Weights of a small mixture-of-experts language model, trained from scratch on English Wikipedia.
Size: 8 layers, width 192, vocabulary 30161, 24.6M parameters.
Experts: 16 experts in each of 4 layers, 448 squared ReLU neurons an expert, 1 pick a token, a sigmoid router.
Training: 509M tokens, 7772 steps.
Below are experts of layer 3 (counted from 0) of a mixture-of-experts language model. Rows are named router (the router's row for the expert), up (a neuron's input weights, with its number) and show model dimensions 0-191. Each number is 500 + 25 x the weight over its row's rms, rounded and kept within 0 to 999. Numbers have three digits each.
After each expert's rows: a language model's description of what the expert responds to; "gets" lists some tokens that make up at least twice as much of what it gets as of all text. This comes from a sample of Wikipedia text that the model never trained on. Tokens count by the router's weight.

# expert 2
router:514538511481507502468508534468518553524497472500482491509510486452468500509470483502494523480517454522494523519492480483506508493492493523459480491485471537554477505516528532458502481491483519494507450507505493477500446544517502491461482517480514494475551542505515527486475519488507472462531478522539512493495441470490478496510488535524529529486497486526504475496506486497482477530507481487538457484557495463465561499457538493542467517518515479511484500477470475528498528498525520534510483504508515515496463503506499440467474526524560499475541527464486513501500499486459541496
up0:493512470521476521515489500471489503521490493490504529499502552506480513490528527531544465486495484502506520548526517473483507500475483458519511501467497550533471461521501503500529489488485506546486518483487476505508511469498479489483491530493524507471492518500506510502474433509541496463514498534526495489509455535532540468504500517449466485545526504513505506509496472552505500546489449440495464440457464502498536514545516489536498483542520522470459523506482495506497474468483491512500479503506478508548546501509523489543435529478499507493499502482490492485445545515491525479
up1:491520514540495495498503517458510469499513501492499521515511468540452499449471490539502511502476508519527534504473504510522500517526490516466518463508436517525515515513517488485554479521521482508514512494512497474458493479505521505470551561501479543467515518510495483505503459508528513448484499473480511470517504501500419473504514454538504502490497484495447495511496485478499516563507504441499499471503526511488538508531440502493516507498532500477498499500516525499496500496466495518518515513518474544500519573506470506473526472487437450502551498518521511497476455501504500499
up2:498526515452537528514530534512488458469486512509475485469550467472479445470510428549489517472505483476467512475552483527502490505500524495503489496528498494492496484482522503459498484508508524489448487520509521453458543501467500508542518513501526520517499470512508488518537496493496515510500521500522527516492501521534510488489545496482535461489496489532479450536504496493498470557493482466538498475481495495495495512483494523455501484482481523503485487525476510485516473508498513465509497475472499508503473553553527485490530471493503472448527492497579509499499564530487532506
up3:534546533494487503557527497498497518496500501490552526524497490522487501528497507501530528507489477542520470457536547516511505491479490515462542483530471481589489463528527496500480532467463500504465460500490524466509519474483504455532485483505536484498478503499562501469483465526473466495505479493483481494496494507534537538491475506453499521497507488504486516496502489512474524520477534501494495477512496467504490496508486501504516498536471518490499495462494448564458481495507496498528457488489494515485505510476462475502467549589517502472500502517491483500486501453465526504
up4:434497471495515472475493497423529520491508468506493518514517522483548509522515451463488498487501474506479481516525531503476505488567520510452499514558464549466505509495506504463513483513537509464509474508491520478521512568533516514517505496436457470475543528500511508489459493479495479502537481523512481515503502459465505526476508501524501507493499478491481501464527544510471502492486498505520492489502497495532483499495548483518494523505499518533509498515519478501497489478503506510484499474512548491516506501457534469466497477557588484533530502466497515480493467515488494474
up5:503464493519476513499510495467522499500484538518487510542474486514492461519491512497532503435478430509479498498485519494487540474452515465462528508498459476551500528486512473477491517453509521468528520530488515505490506517515524491433474531533559498504522465479514556535505484531531462469503473510488526495491510553511527568472503499507495525524469518491509462527528479503515468497519462478481488532536532464499528491515499510457481488516462468486504539494480557480494486448510498480537490491502501494501503496500523512502523502500489514452522506500473500525461511516519512506
up6:513482485526517529502462491435450510562528499497515515530468505505540526472468528548491513479495512489497502467502519463486545575533487534454527463504483484499514535500523498491483504440500496481503479498537501484485482458501496520515492503500523562488495470495493472488503504505492543448526531480488508495504508525537467514493473543484527504482499493525465477568493502503519495540503497481501532532503497522486476511505458554477471488510495504460513490497479483479467500470554503515499550505511483540501505478490457518483489464482515504462526538506467507514494483473506479480
up7:518554514484520499496490505535486525433487511463506496548489480497508527453499479500516550503491505515511560497473481491487499488485509515468516509511504487452491465545518491505515530471530499523463523530480443500466472497527485502462460548490490452484535541473481514512518501493502484470515485515484501528491493492460492555533542469497539512461541496500503487495517496549529491486484525512507498499451522499523493506501497488496517521521496492506516491501470499469501453500514489528448488451490550499547505524454545503487481508467499446530517474503501507497514467502501477566
up8:468527534492507457510499507527489526501487524468453494516506480502493527493477496445459507443497461530502518452476502536500491512555484436502500560502543518532540517451549512490517506457522518516499526524470520486516513474507512493500519508473508500477491530487484505511496555455501502558517495515500476497504524521518530484461454493500529452489463530488496490491495491486527507547473493422545498482482528472509497488455477507500472516519499504468493530477530526508509487499505484473555484514504521485504501494516516475469527517508521488470479479499536477499504545490482498529
up9:473501488468505506488479517513513532524495505488514504505497502525433508452493526501540488486505490492443495482465497459497552557489483515559456477495493519484541546496488509499483479440536509509503442497543464509529484485480504543412499490495485508495520520488490529474469524497537505508499489502526457530492537503503515471508529533450471498501489510501481494501535478479493516503510475457532540481500499501553485455502480507500511460533486517519514501497489518480504515551489459534521477508497496448537507509503495500527533510529493499527498477505481474536491485498511497551
Commas and clause breaks. Commas ending a clause before and, which, but, while; also semicolons, closing parentheses and quotes, and but, including.
gets: ",", ";", "),", ")", "\"", " but"

# expert 15
router:482502534514469513531533531505512513506502477523524495495520485533481468488527445500523512482509524488435524495511502507481482493513492511516520534496496541509511487542501521461508512509482525500521460484485468502435507475490507444464473463525500519513522478471532494476498539495461531496534498502463505551519487505513522495484469540509474511443524494506493517475536488447510436477498458484539467491514461480477498538491464517479537501501501542486521499525450448486481541470555541526504492485551511504500477501464499481511479498529524528483502476522495504526481490504495525481
up0:485483496500479513534444475497487492474464449532500489559496499511502495532448483528526500478512497486503491527490538475498505483496500513508478516499490512467483525515531466476476498492483441493500485497462575490491559454497508513456520493466531501483522522517519490526504506476516498508488487492509499553513453482483479537498493498460509502496540466558541503498505520515472486516502520515515512512524492523534516508504543509548531488519557506497500491480504488485454507456489473508527515523486517493520523540502508462490500455447497494459500543501433457504481488495506534541
up1:504464469530490509520514484525490485518481502503519497430521501503513463507513485515504518549512529542443476527530491521497495524455498529470539493479516502502475544501543495502513520483505516500476492543451549462465487486554493454516548507512455507510441518501502495493497519467488484486500486522495453508493494495510477523496498495507537556494469475462482500503516495502502499531500541516514535479499482534503479492497506484540470507496422516494494533465481461500477476500546500483421479484488526504524474525537495511506510499457527471486512523494500521492498536553500498500
up2:499493535478499458501501524503507490483482475537469480511532445482477464531544533505486512542499495525489503498499482482495501535500517503441485508502506500465497578504531500467552455466448515508508518477485539438475524493543505504529546517484508517452499486556488510520513520498495516526437492473518530536483449493495519493539514486531466492521459489462492486474479533481497535508494518539507490513511524495501499491500475549489546476498458487523455501472503507526502477492509487583469496493484478490500495488490525530514496521486503478489514469480521506494505493513511513477
up3:488474473509522502515492469527504482460533512503489506497456516502500537482496484523502515478507518479515554527530502504497511450481518499497468510546534479485499472466488502497509528500476534513485519525500471475485419504483494498458500477453490537509503563505498470493515492500499488494542467553518526480508487518563545475534536476513510479517523504498505475508502469492519478530554495475488498524510501505441517498471489522475502520502496550524512493482438501499491482511463526486564487481520492461451540520550500526514468503486492532492451488475534501479493503481513502462
up4:539508542474492483497532537523520487457493466500549548495473497512476503521480501486480524508502457474477534504490506539457490472500427527505477469518524483508479521450512495487501495480528553534490475496498495507510528489432501493490501530458501476544533510484475473489499474501505493511498510483533548548518540503483518467496469458488511470468497520497513508503507500502523478473470489536479474479500509519520508493476499547475502543486522547496534495487464499531510504518477507534462471546537504494501485463494535530506499534523453478495508508463488511526505434500492505549
up5:470510458538494499494490515483500517449530485469500493454498485502467471502482499463479536493485467465485511498540497507525497576498544507465498490501473447534507525511537566533475503522541473470523491524478482521498450544452514474493524477497500480472501508492506533523500496496538537510513502517504486561495498476539501466512498501531492530490474521471508521520533501446505443512451536491492490486471508493514492503504464502507497499475504545525514504496480497561499475510512515514533500474463475466507532455537447511523474500506527531481506503521511519514494475499493514482
up6:528485529523514485483500502491519508524509509498518434473520483508514494479434516526516523468461574530512499490526515513453435499492495502496507513489495529491500470501508524487517494482490442510509463561503459471481428481486466502497503457484529538507493515519486458457504498459510473507512519494513526467520510519547511512464491493497502507520506530503491501512513475480460495479490434520500501526497494558503477508484515513503519502474514508502496493526510483533500512534562549499549446517478492509527518488517461510476502529499518542514522467500453495505489475508536493505
up7:536517451482521435524503499471528484499492514523500485511484506496510508528544488469490482442501514497477543524466518496509474499557506508498493506457543525511460532492512512492517484520479497467468490512537505456470460467480530490475535539502532523534528469470575501461499493496526501487492510465511489470499497492476530500520472488485512492522513491491509531496517439458522498485505497510532496497512474521481469489505461505532493480533502523494524504494506539536499498495504526587517523497475475508503465489522524507528484538488467507539446449481468469516520469496499498520
up8:499493544499506504508487508513516504466492458519494561483490513483492487497570483443542545514508496506507475535497457504466502474482544540457517521501461512474496510494479521507492505504468497492536499491552505513496467545509479506507501516489467546501490500479510496497478519539507527495483493501522512563470502542492545499497497471509499531501478493508487503533505495501479499463537499511520508527510493557496513462495501493507535547524454459501498502504538495480488559486536474509475440498518492508442439473489476474446494466533494500483510506496505461496493536463462489479
up9:504522435525526491517480528529521512485500454513488545516478490485484458522508503521509497511516544507483522513454481449506498500550489523470495501494496461482504462515493522498520494510505475502515554527506506484512506482488513508510511493469507545500560498456458478488482528510485481499506554481497545505487500522487483487482473446502529485462524476495491540473529513487521520484500529458513457499524434524559537484503480521496514485481492485428502505534503470481455489525509515521444514507546501501468515534470466533483497491516511500500547491489484541519505488502527508461
Conjunctions and name fragments. The coordinators and, or, & joining phrases, plus inner pieces of foreign or unusual proper names, such as Hingis, Zebulon.
gets: " and", " or", " &", "j", "er", "s"

# expert 7
router:499546506471534529467536519474564486464522461494487525538519476478512491529492496480518532501491519502506487529489480486478506544507491472481521494466529479534535473483496500456496494515485515502491501491470503471452496494512530498512506497527506482542540513485500530451457551453470517476526466497483484523480527452492453527501490536493500485508555495540457460458515515476493456479472461463519476491521509514476515497526543483498515511527507505494495461525507495510500521457519506515489461457496516494524535518487493478475508506500557502483531516483496462499468515495530567521
up0:502499517538474448488509496507486476491470489526497494493517538454496471505501542501506472484476495482506541529510513523497541510543534493515508503495505453525507494485488523441523492481500502471535519497508532492533497527544501452501512474514521530484516503534504489500506461493503499501470492498458568470507502528457452543515499522456524560497506499500463493532530436494474517510463514486493474514499496495554504465499462510471522466527507457483531538468489482494503497435499495490524510518546468515477559528500471501529509500522487463485550502485499499480458478502494515498
up1:542512500521493468490451487518530496483487492562472510494470486531470480525475500496523540518490466514491446501486503528445505496513494512528488540497475502484515478536496512490514512519557465504513484518482483459496483491476496532542503468513516503491506498503507548512511493538523493497521490508491508534500567486523560465485513494424441491537553497505496486505484556507477492470523488508489499485495504454482487546474488494500446466487516514503497450478514488477496496474500501504502508497552540506542487530456501491480472471489490498488529528483544449514519520484504534511
up2:516503497494545452500479499527479443536521482509545486513495518513502494519464510555512492479457496501432496539473502499460517490511497502489506493452501516482526529505506509499507459501515509479500500502507507488465500434492512475508493538496503535532495499482480461508492504524486499483492513521502497511473494500543484476477431513468495478498547479472507538489510451508502503459485535490464503485491512499501509526459515547497503523531549516511532517502506494508513496534527481507552538471559488537503495508499471494455522501497561519518441530503500440482500505449485503541
up3:481503449486466528511474530483511483519476502497478488493511494504484458470456532542490516496498500471519487523505497518475499519501500478431527525530478531561457503511511530473482448522543465513489504529496469498541543539507495497521509490452495565475521472524503544516513517482501499487493483487538491450485498520468502454537480455584515488456478530473493516517501525515483487527518485475467517467464471526475505498522511554502457505502504488489504506492518484470526499500484515501490528504471521478518520494494518500501502503557524488534498477535498474539519496513483480483
up4:496498489504512472483493502473495499525491521477507561572477492480517529487489501516534499509479497453480527490478531471498508549480498506518498492461497427504464508469497493504493481512546502499497513449512500492510489489486511526504485514504502498519538460477525435500453468532501501565525456500481506470428470542468498517469515524502430529506488494498503505512518492492513501502562513513507481495538470505491500503504512522523533499484503555494482512534484525523503472516503514510497537471483521520541469517478505468498501557487483496505475472506482491492448496547499499555
up5:504472507484499549441463516488491490505492511496490492565538490511480503484505500525502515495476528511491482522504504551435505428466532530519495512511529502506477504477491515511503522506484559515491519505530482480468528501493501509511517479518470503463515454514512516536512487491501472492531501525500528504515510527509434491499449472544463532441511494532507514544487467471479491508539471517499515512487546519454503478458500491490546495533477506460496518508519506486446474493514494533510538513504543502501503516479494529498506489494504423520502495498452501486516516443504498481
up6:505539472512501504464496503495494471468514540523434505517498475482535517474528461506539504513522489462499522464501488505522532504525552546534511497534511546511516493482558504446458488512494502415479476537502438500505477507524476486494496512500475491500467526483504501468507461474504506501509473556493531504499465470511503501501520519516511474475530513502496473509485448487523491492455490479519539506473521514487537537550527554502444525541487489515489514475496454472482504473481498552499472494536522515529497499472484477522501511514496488501498506497490524507463504499523503482
up7:489481518502477527560537564498544514451517474518516521513501492452503532469495493500502474501511497498513503547497483487480519499490523467500507501502531519484490500542476501510473530502513533462509524547490513431481517507497479446488441493524531488517509506493511495532499493531466493500503468485482485495529496472507533520493479547495497503481500527500508509507486485517466490573498463506491517495449493493534483484518511498494521496558474493536503448503441501503508510496425478475475493480518483492511582507502492524537446520473511516510489447496496505497508481477525501502
up8:500514535502464523553553502496516466549452524492513538487528503493490537495494481505447491505497474481499507505497487481516502512516490556493501500501495474496495481512507487505479503462516503496517497515465510515491487473492512473508528478507505460512516455497523450500501435542518465512550506478517522509547460508482480558469486464455481501523521462473505500519499494505487554496537527530543502484504527516490507484519463494558480441554495518499487512493485489500471538484474499480491550524485501512523503530488490527513439507512490473507478521515491499482453442490514548477
up9:493474469500499449481468519486507520508488494539533555519462493502489503491502563553536538482467500504506457472520503495434490500500522492514528490446531527490486487499497508490519463485488494497542494513497488513494479507500480510514495512527514492539526495550467545499476528483520449480536443465530499470503494481506537500497481486488490459507555471493491477452503519489495469521461512501508520498497563496521502528529517527471492505531529546500496466491504530501465456494493527526532507459505499500526560468493486507511474446510528498477497501513471498461497495505524464534
Location and date prepositions. Prepositions in, on and opening parentheses after is or was, plus month names in dates, such as in June, on February.
gets: " in", " (", " on", " In", "In", " August"

# expert 5
router:550543512450485483491508514475557492507479485463461545492516475495479486481500469487489522468473485485488522539523484478456494491527510530476511584499552524547469494509514507486491495519474478488489484498524476508461482543511500473447452490474482497482545525490482524466459520475475525487493474480528507509506515493525517485483487514520505508520473465490472497503521472463477437503494477489498514511555473497505563503485538514506521471498476515510501520496488482534494545465508500505493488502505545507533501463504479514495479550521551505496552477500487476521491504493489539488
up0:475479539507482501508477501532523491540502477519482480485518500549530518519445522521477514485477507496485544476496505512504488500508530485497509486526514512490510502437485492503512481492409491525484502483477483475459491490510457504508460504456527490523504517487499505491459518510505510491521471548449499475495513426506502473481511484482527521511493516481518507547535442477518515493501498500494501507462536545527502498496479465500516520504519488432500487501546554502519478481502538471498481500510490535513482514524489479501509490548501438515531502494550483500544528500480560539
up1:476515466510487519510486499526520504480482537477537474498500487528526494505495525538450473504485481528462492497482542475497522511525502464488527511501508536523489524483498460470503484528490525471458463482492487498504472495528525503462570557506528533492474450499502501497470541486491505455510482472540515525518494501496509488488485477495504517504454510499505544500542552513497498521505522512485491476541481466499484550504492435498463508470466489509511488542508490528524444498505457520485467525524529581493490519495502458484524510480508483523476497500453537503537488512497457514
up2:519560497479510525517477530514488519495509513461459502478499516535500530514514474499527521495465501492496492486494526498492511524518488541437500500485512517478515487523504514507490522497478563534458476538523455493477505512498490445481520474492498500429503504509479501493518496465529499490490514487528475517487503497548529533493503530488513551480496525500494467528524482482471463486495515516509495486446479504555503498527517455578455500495484497540499493479509477449459501495485525493543507564520504520497510509475506453494482522491494473504467492490485568533483466494493452501
up3:573474512499527503499511510504500487494485499504501533520489465492501446443482461487502493458483506516494533515475493499519508503482529486454531488531478447480487512519488501489534505500542494477491500500531502540495500513514503490470515496493541511529529476505500448472469508503531514481513515458452508459496462435531480483493490503569508494473454508499475484510475537496551476498559490484501478543513479474501516557491501528508532496490491527487495512484510432521475483475517499491534532512502561507460517472548481495501500530508516515487554517493503503485500532505479522479
up4:499453500510507474551504515469525522522507498497498504498452480500499496507534493496480477494513525483502497506526505515499507524496542478467482494497502537511503466564476498504490513524505470510478534468495457498517470460482511442502460488477474533508576500490484529480532519501513515488554491489546487555511516496526571475543542511493462485520502492554486500532494511501482489464536515475489514482489464480501520502500466494508511537490503499509494457501497502490503502475437502520480551541471483495520488511499481473480457522475512455447491483511498577482483520477483517514
up5:505516501492494501516564534486533524471479470501502500507477495498492508499496509453532469467434510515506509546511523488545530504455494501507464501492464480538485491459502520506459512501491501511508556500491498507493536500517503493468468495536492498520485480523506438446521541495482501494499499502473536473470547525447537502492506513505522530492531511529532499465523475458481481486503458520501511529490516468482554485532517472499525485505499535534480494502466496512500539519542505472531500492481563448513512553489506473479529471518513490484505487492497464479502465515497498431
up6:477455536536488509519551444576495494449496495500553498466510533524512498504547462487553498501477461496501477481506509495501466498491500537514500531499486548486537437486542534523495488533529472521500504498527501498465519479491533485486464494497509494532497488493516488547503501483468535495494530539484508506493498542491495503493483550517527468514525501518464447483533474505483487456482550464497503504491490465512489514494489498499532506473464514502499502505473480495509536474524481492488506467533516486450500517476522456535519478494508511503483498537457522486497474515499434507
up7:492488487488494448507506485474507449499509514511477508487515474504470515540458534479467539448502476502465516520450480505513524499487512570498506492544516481516518496518496485459530481510558472495494498482510471487498572534532499439497483492517524511470515500540494507535500484485498494472459500519444552489436501484513428504529500509488538482495517522498516515498496451523511455462521459530504504541508500489484480497511518474493500508500517516534504548532496480515509510528520490496474487484521492525529489489437483491531463499517504520509493503544517509510487509502532477525
up8:499539507548495485502426506489510502480487520510518482496503496477485548479497523495500499498513522502448515508500524517543457509512502490495512517492464491529436537507521468528519462516496500445458477467533538522498539457433504483501514452499498499470506497519500536471538494495542481467512530496553498535473511501506543514500503486521519494511453497469481491455492550495521503470536511444518499500512499469467538479476504479496507511500485460498501502484498477508505500558465563503492504500504523537485474503497532493494526500501528467493518494518518556474507443503504491498
up9:504500427470472467472485528506460491498496539506496493496508513531485481520510447563484522487484499486476531477514474471517464498529503488470505480492517459485503510504492468478507499520484457501500511501560493560496496500485471501480545509503535487471491525522516536522477504492449485503536499462510501510571460467524469480481549514507455520513516498488480478535533489494488498479466546474499532497501485478506507546538503526503489497498514502467521491506532455471484506522501487502481530532532529509515478568531507516477504508464561483502536498493505440529509508485499497503
Determiners and year starts. Articles and possessives opening a noun phrase, like the, a, his, their, plus the first digits of years, such as 201, 199.
gets: " the", " a", "201", " The", "200", " his"

# expert 1
router:514546496486484499485476525467522504519526459509468511495539485471478504505462493520490546462491491510486520524516497464491529525507489511454518512527505517519470521526494491456495514496490481491507480476524497483487456550499507496476479517495522476508547512525504487510493500498505453460571422495560458551539476483504507493469515536521467511498557467462454484483527502469489456491506487489519521529528496483520512513488460514517474518492487506498522509454506487525486496504504539496522488461539471535565477523465491509467473509522548472490534511472486507524491483501490495506
up0:480508517522515505503504487483500489549529521553478517488497507481538491485470477525511513496527436511484498509555492509484494522501481463526463476500470492482540466530472514504516422503495517491494472508492532496527462540446538455481508500464514521520485499529496570521432470487507478497535500538498493491467482500507466500512530512493483526504540504500490535506508503502525483476485487467538469463482493465496495528498541494487534501483490493522522500529472525562490524493465517508483513463508449467477510514518494531512514487505505469485460526472571499507535508493491499481
up1:514470491533509498460485480526483499514534552500501499487511496509522467507484452523459513497485529514532518524542472493500500459509512500534465504457494512503530522504473515515507536517497457492501496508494517490545537484471498480508478500487521499502546509491492501546509501501501469485514489555514497462526452463507520485520508531538485507503489449479500537489482505547518469504474487471502489520433458497513495497516501514499528520484550509468486515479466478504553484429500513491489482498493502463536500495441540481524474506519521473485548518469488528445523509443523552501
up2:499497467497505486522483508506505491489502462497487477547485476459510519472532560500489539501513547456469504487517512476450484572501527496470534525509518521511484552496487556456508504495518454504502499482533471535481483514526492490466478515480478522491542518448486460563509514521476526542498489520522481517484506526484501516506519481524491547504513527493485480463532505460503508558501493502500512439503474455488486487454483522479465504504472456554510450473502465507496525517508530505511485514504491497525493506505504501492531496546497510457508479514522500503491508507480451490
up3:504515480498498509521506513485499464547446499500508501488479531463503490499497476464499509518489540491514516523506512504479519494530482500491530457527483468481498527478494488490460486486528502513537513498537507509462535492501559466514494531487529561511499533460516460551483499483509489511478496487474534479500504596503474491505469517492508471517462538493478451504487538499481467501506470509500536525502493500538471461492535500456504438501500483521489459471501525504444477489511491504505589500489505493529498455494535512499486558472520500481488526474522498499485510506526526493
up4:486506529506541489535490487493466511510479491508485495543480523476504502497500456480468451489504485443497476518528525461450526516495545516505552475490500542528488483488461529513519529510523497526475513516506460463470495518468501519486513524434525502526497514529476486527511488563497504468498485537492510496501501502483528515455500503524482505545500483479467563480476457454528516522497446501498485510497501500495502537474480527453512474473538490517493478534511543491534489528521450518528491494531551520501480520504509477514475484522463524510499544465476499503474505481486531462
up5:525484477517516488495495443489465507526474494506501483505487497507510488500499501470454493488537507486506493549495486480453486520541448485500548511497498492500477488539487495533516480420474488503491519496514480537499515504533533488491481537545509508495467516496476485513510533513506493513541521495479503496537479475492478511471470440495551517487532525500506510544500541573504500527521520517492495493528529505462495515474517549475517500501492500502547503451500517493509472486459488498502538478489485444529509460509482500559521484479478461508493500498510518468483582492493470455
up6:504522451500457498508515558433503508515503521505500480472494511476500523469516519474488500506473512499456487497478489503484495517471478520559521483507512501497501505494485473520471479525523484541502470495488561465489493519501516453518474481515507527506532501523515499498519548441497453488503500484458457473524531505536474541558497467477491506454454501487510503473516501511483526464509462535545487494490499500485515520521553477565515476520489495540510477519530542507523498504478509446481484551537497470499517518518502454489516514496536479490520537493480504478505485472532484503
up7:504504449474499474501468504529525488494482497499498509554482510551559516496494535510459505518478454484500477531496486500486479485530506497513483476501475520533516486450494491485552473469513526516524528490452499565512539495527524493490498524487497571484477488491458534515477495495483530495510579510441540480477508490500475494477489500515511464519493500490491480500475501536533469489548507510524464478498489527459502455490483512521476463495464465482501510503468527515498512523492455538476504526491542481501460506547510511529527477480497542513502475525540487475494492487500508523
up8:482507511480485518467485554493512487505503503470439473477531472512488503501492510491482501493463458520511475505476510501498487523506471501500547469470476494501461473496457475491537497510488465505526500513537501495483536474529478500533457554506476514537517485492495492489481551480549493498450540489497549499503532496497500514506504584495485511466475530565499472481516494521440518497508502469477498483482478478501518521548532546511510499494514476466514501529505502569528498495522467532504542527471468499506530492510489507462528477524490516484481506500461487535480533513471525468
up9:493506497539500521499481495518502486481469505548497520516507500506471526486458506536479481523483538457500560442443463495487489485496478505489537494514500496526523524501551563519530498468500513510520499502457544484489543429497515479492514491521472532500468538528506486433510501526510481532462527515541473514481494480490492488495497487502468517499482508495498499497494468483519520519499502481494523511472541502458497502542487562529418478517535527502493499504506493454506494494531519504505480522488500500476508498495521502440493515470496468524470535497534486499515510523459514449
Prepositions after verbs. Prepositions, relativizers and conjunctions following a verb or noun that governs them, such as of, to, for, with, who, when.
gets: " of", " to", " for", " with", " that", " from"

# expert 3
router:540496501487511503522488517441506467535509474498502540502528497494490482480468477497465484476470484490499471523499509496502547528524475510521493519495489521528466519481503545500503487490512458514447461513522452447461458570535554470467483538460507478543548512487490521509501498487514491460489498496503460530509484468529522486533485517519503500486503472528489512489533481468455469530539505511540433502524512457466520506471512515507503517514510492534499511479491492510474500488557497481469466466533554525480523506485465471493519495493509495497504528470498501505488513498473547496
up0:502496490535489460528483467439519510480496518500501461520497508483462496488503510500531518472480501477490461502499506508517516499499483469517512497513474526509499505504542521497463490518521478502498506505502487468541491504470523490502493434531476454531509538520488490536495467540488507489479525490493513532531493512500485529500472516479500575480556497499455484489496469519479524476503489492515542503506524472547485506510498528477488602522522504506501533545507472493444475452494518507512546509457495477514519481476526457525490461530499462501474462528564500502502517492494466499
up1:500485472500475451520472505505508511533491508510516512498506502489488533500545511489496502485484474491525501521529423497482516502533514507492559498491491482463510493507515486513529451461490499492513497483539514514511552499491527439499489453458519508495509508487519509499522476420473497511467521518470494507495505455489503563483574510513482511517492519486557468531497494495506524485495515507514514537485511483541499471499526504547507517500464496488511426435498500524509477492498514509509489498534513506506507455488518469485511565462501429525475497511505520507474489488522510520
up2:464523502438466501514452502498564490526531485517549512535468506527499544494490492510492530512479508498487512482505525466479455538516494457496541523500527506503500528505500542491506485484514563534514501438516518513438476509521508524514524486489521519512494488484521447521499554507507515523498477493552486497488487500490465497478499478496475493530481485525476481506472489530522483567478501509502528517486552500423511471501519501458469521517498499508501521476524540460474483467480488463512480476506493527502490515530524489503508507501507454497460523504498478472515445471500497501
up3:497525473493484502485486518462512544500523498508429507506529489519495496538518495500498489518523455478487468543508500460477505497491459477489502540479494551511517467504492502529491489514564496513479462537495461517486500547489537485506505493507504538493504530513506507527484495508534556512528505478511497530493506522519522515468523466472501501503487492536513476493504532497441540506549506424468497478514490512511474485458491485505473442544515504500517524523496508569522497518427477477506489479474479480488494461517496475486484499495537501508514509468477484512536554471494486459
up4:485545466518489494484498490532505490496469483510505492498505492516490524448529504496495520545483518487494509476507494464514478507499501541529450497456482521475554500544535503481498497528518474515526496491502473498497528501531465467534536496531478498493491442511528469521510485534429499522480500490477505498515521479523527484482493502489514462524500511525502486513473474518564483520540508476491527477476574513505519484476471486521511444524496518544480498515489432458470509490538500506493483536559498514503481528469500514496482458453481498473534503519497504496559469464486507518
up5:490489479512456510548495482495458469487465525499466487478502500490500496491506511521492500497473523434484508497510489452528462504520532505472507529457478496469500508437488522448508459503518514478560475496546478506499502490537497482482477475521456500498491483441444458551523508526519523521496490506535505498471483482488515522485538508502549536528482541509483522532513493487502510513501531452512493483553487467498467535531507501491498512528527550532495520509508534500512509446476527508501537523515461487476525506518523470490463495500517556508528506502513503461494520503468501522
up6:475525493467478471520514504492459493535564515478508518535505504471491492469513534489458497530463507489517526500525500518516438465457515514460455502514500522505498514484491456488501543510472529501557504486522505483499504504504466495483483456468490522536501517461506504498499516496485483506467519498536504526518476543533509507482554490501488491501455506541502475482508525495465462500511569476533501534466513492446500505506499456425499509507469508485515511494489493500487524499517522502548463506515485474489489498500521465582535524522507520498511489519496475543475496465494495542
up7:512511500490570525492477518506494513487504496482532494480501522486502529505507477553468524479484497460527506503452511498524495500501450475567472472503494505539512488471482524497485501502493483471528511527484493447519506481500511491482522530548486532506491499477503509517493500456506499466436445476502539447496498491520456458512461512523481501528512510502476474515461530518487500500499500502508497469507505558487550543501561499501484502512525504494496460504499485502483472492500520570541497507514519507505490442553521535509514472508479499473463460539496472526500484456504529528
up8:479503520500522513505501480516493513503453510507494486507535498540481471501547468524495512499514483496484494489533522489534519521506477470511512512517505494542525494470480547468505505459512502482485486491477517497512538538511529502500482490494501494510483471547503498500549460527514536509502456493494506551511503444498518491540556533517494491469500489509484489487474488473547492526484486518495504418515505575460466484530460490495523538489508511472473515470462508562495504479500500461466482458510457475474443464508518539483509493514502477526548482495470503538505526455513482506
up9:557505553591515452484483455505501477503497529495500504478536518508499516528527478511504502491518494525526471473550487491492518495514458539520482521537524531503489466455462491486494443473499491490515510484519529480506508495510485501515512522506511479520508488549503518508480507505444502499498533498500520519457536514510523497506490537438526504490505510516526502523513478534497455469490520465518485509465482503498513491490469461524489452461497492506521470511525477459504459503461475519534503492480514534527533501480510497447527528507448550521456489463491511463500516493507463499
Table pipes, name pieces. Pipe separators inside wiki tables, especially asteroid and result lists, plus inner pieces of foreign names like -ová, -ov, -sson.
gets: " |", ";", "h", "th", "m", "n"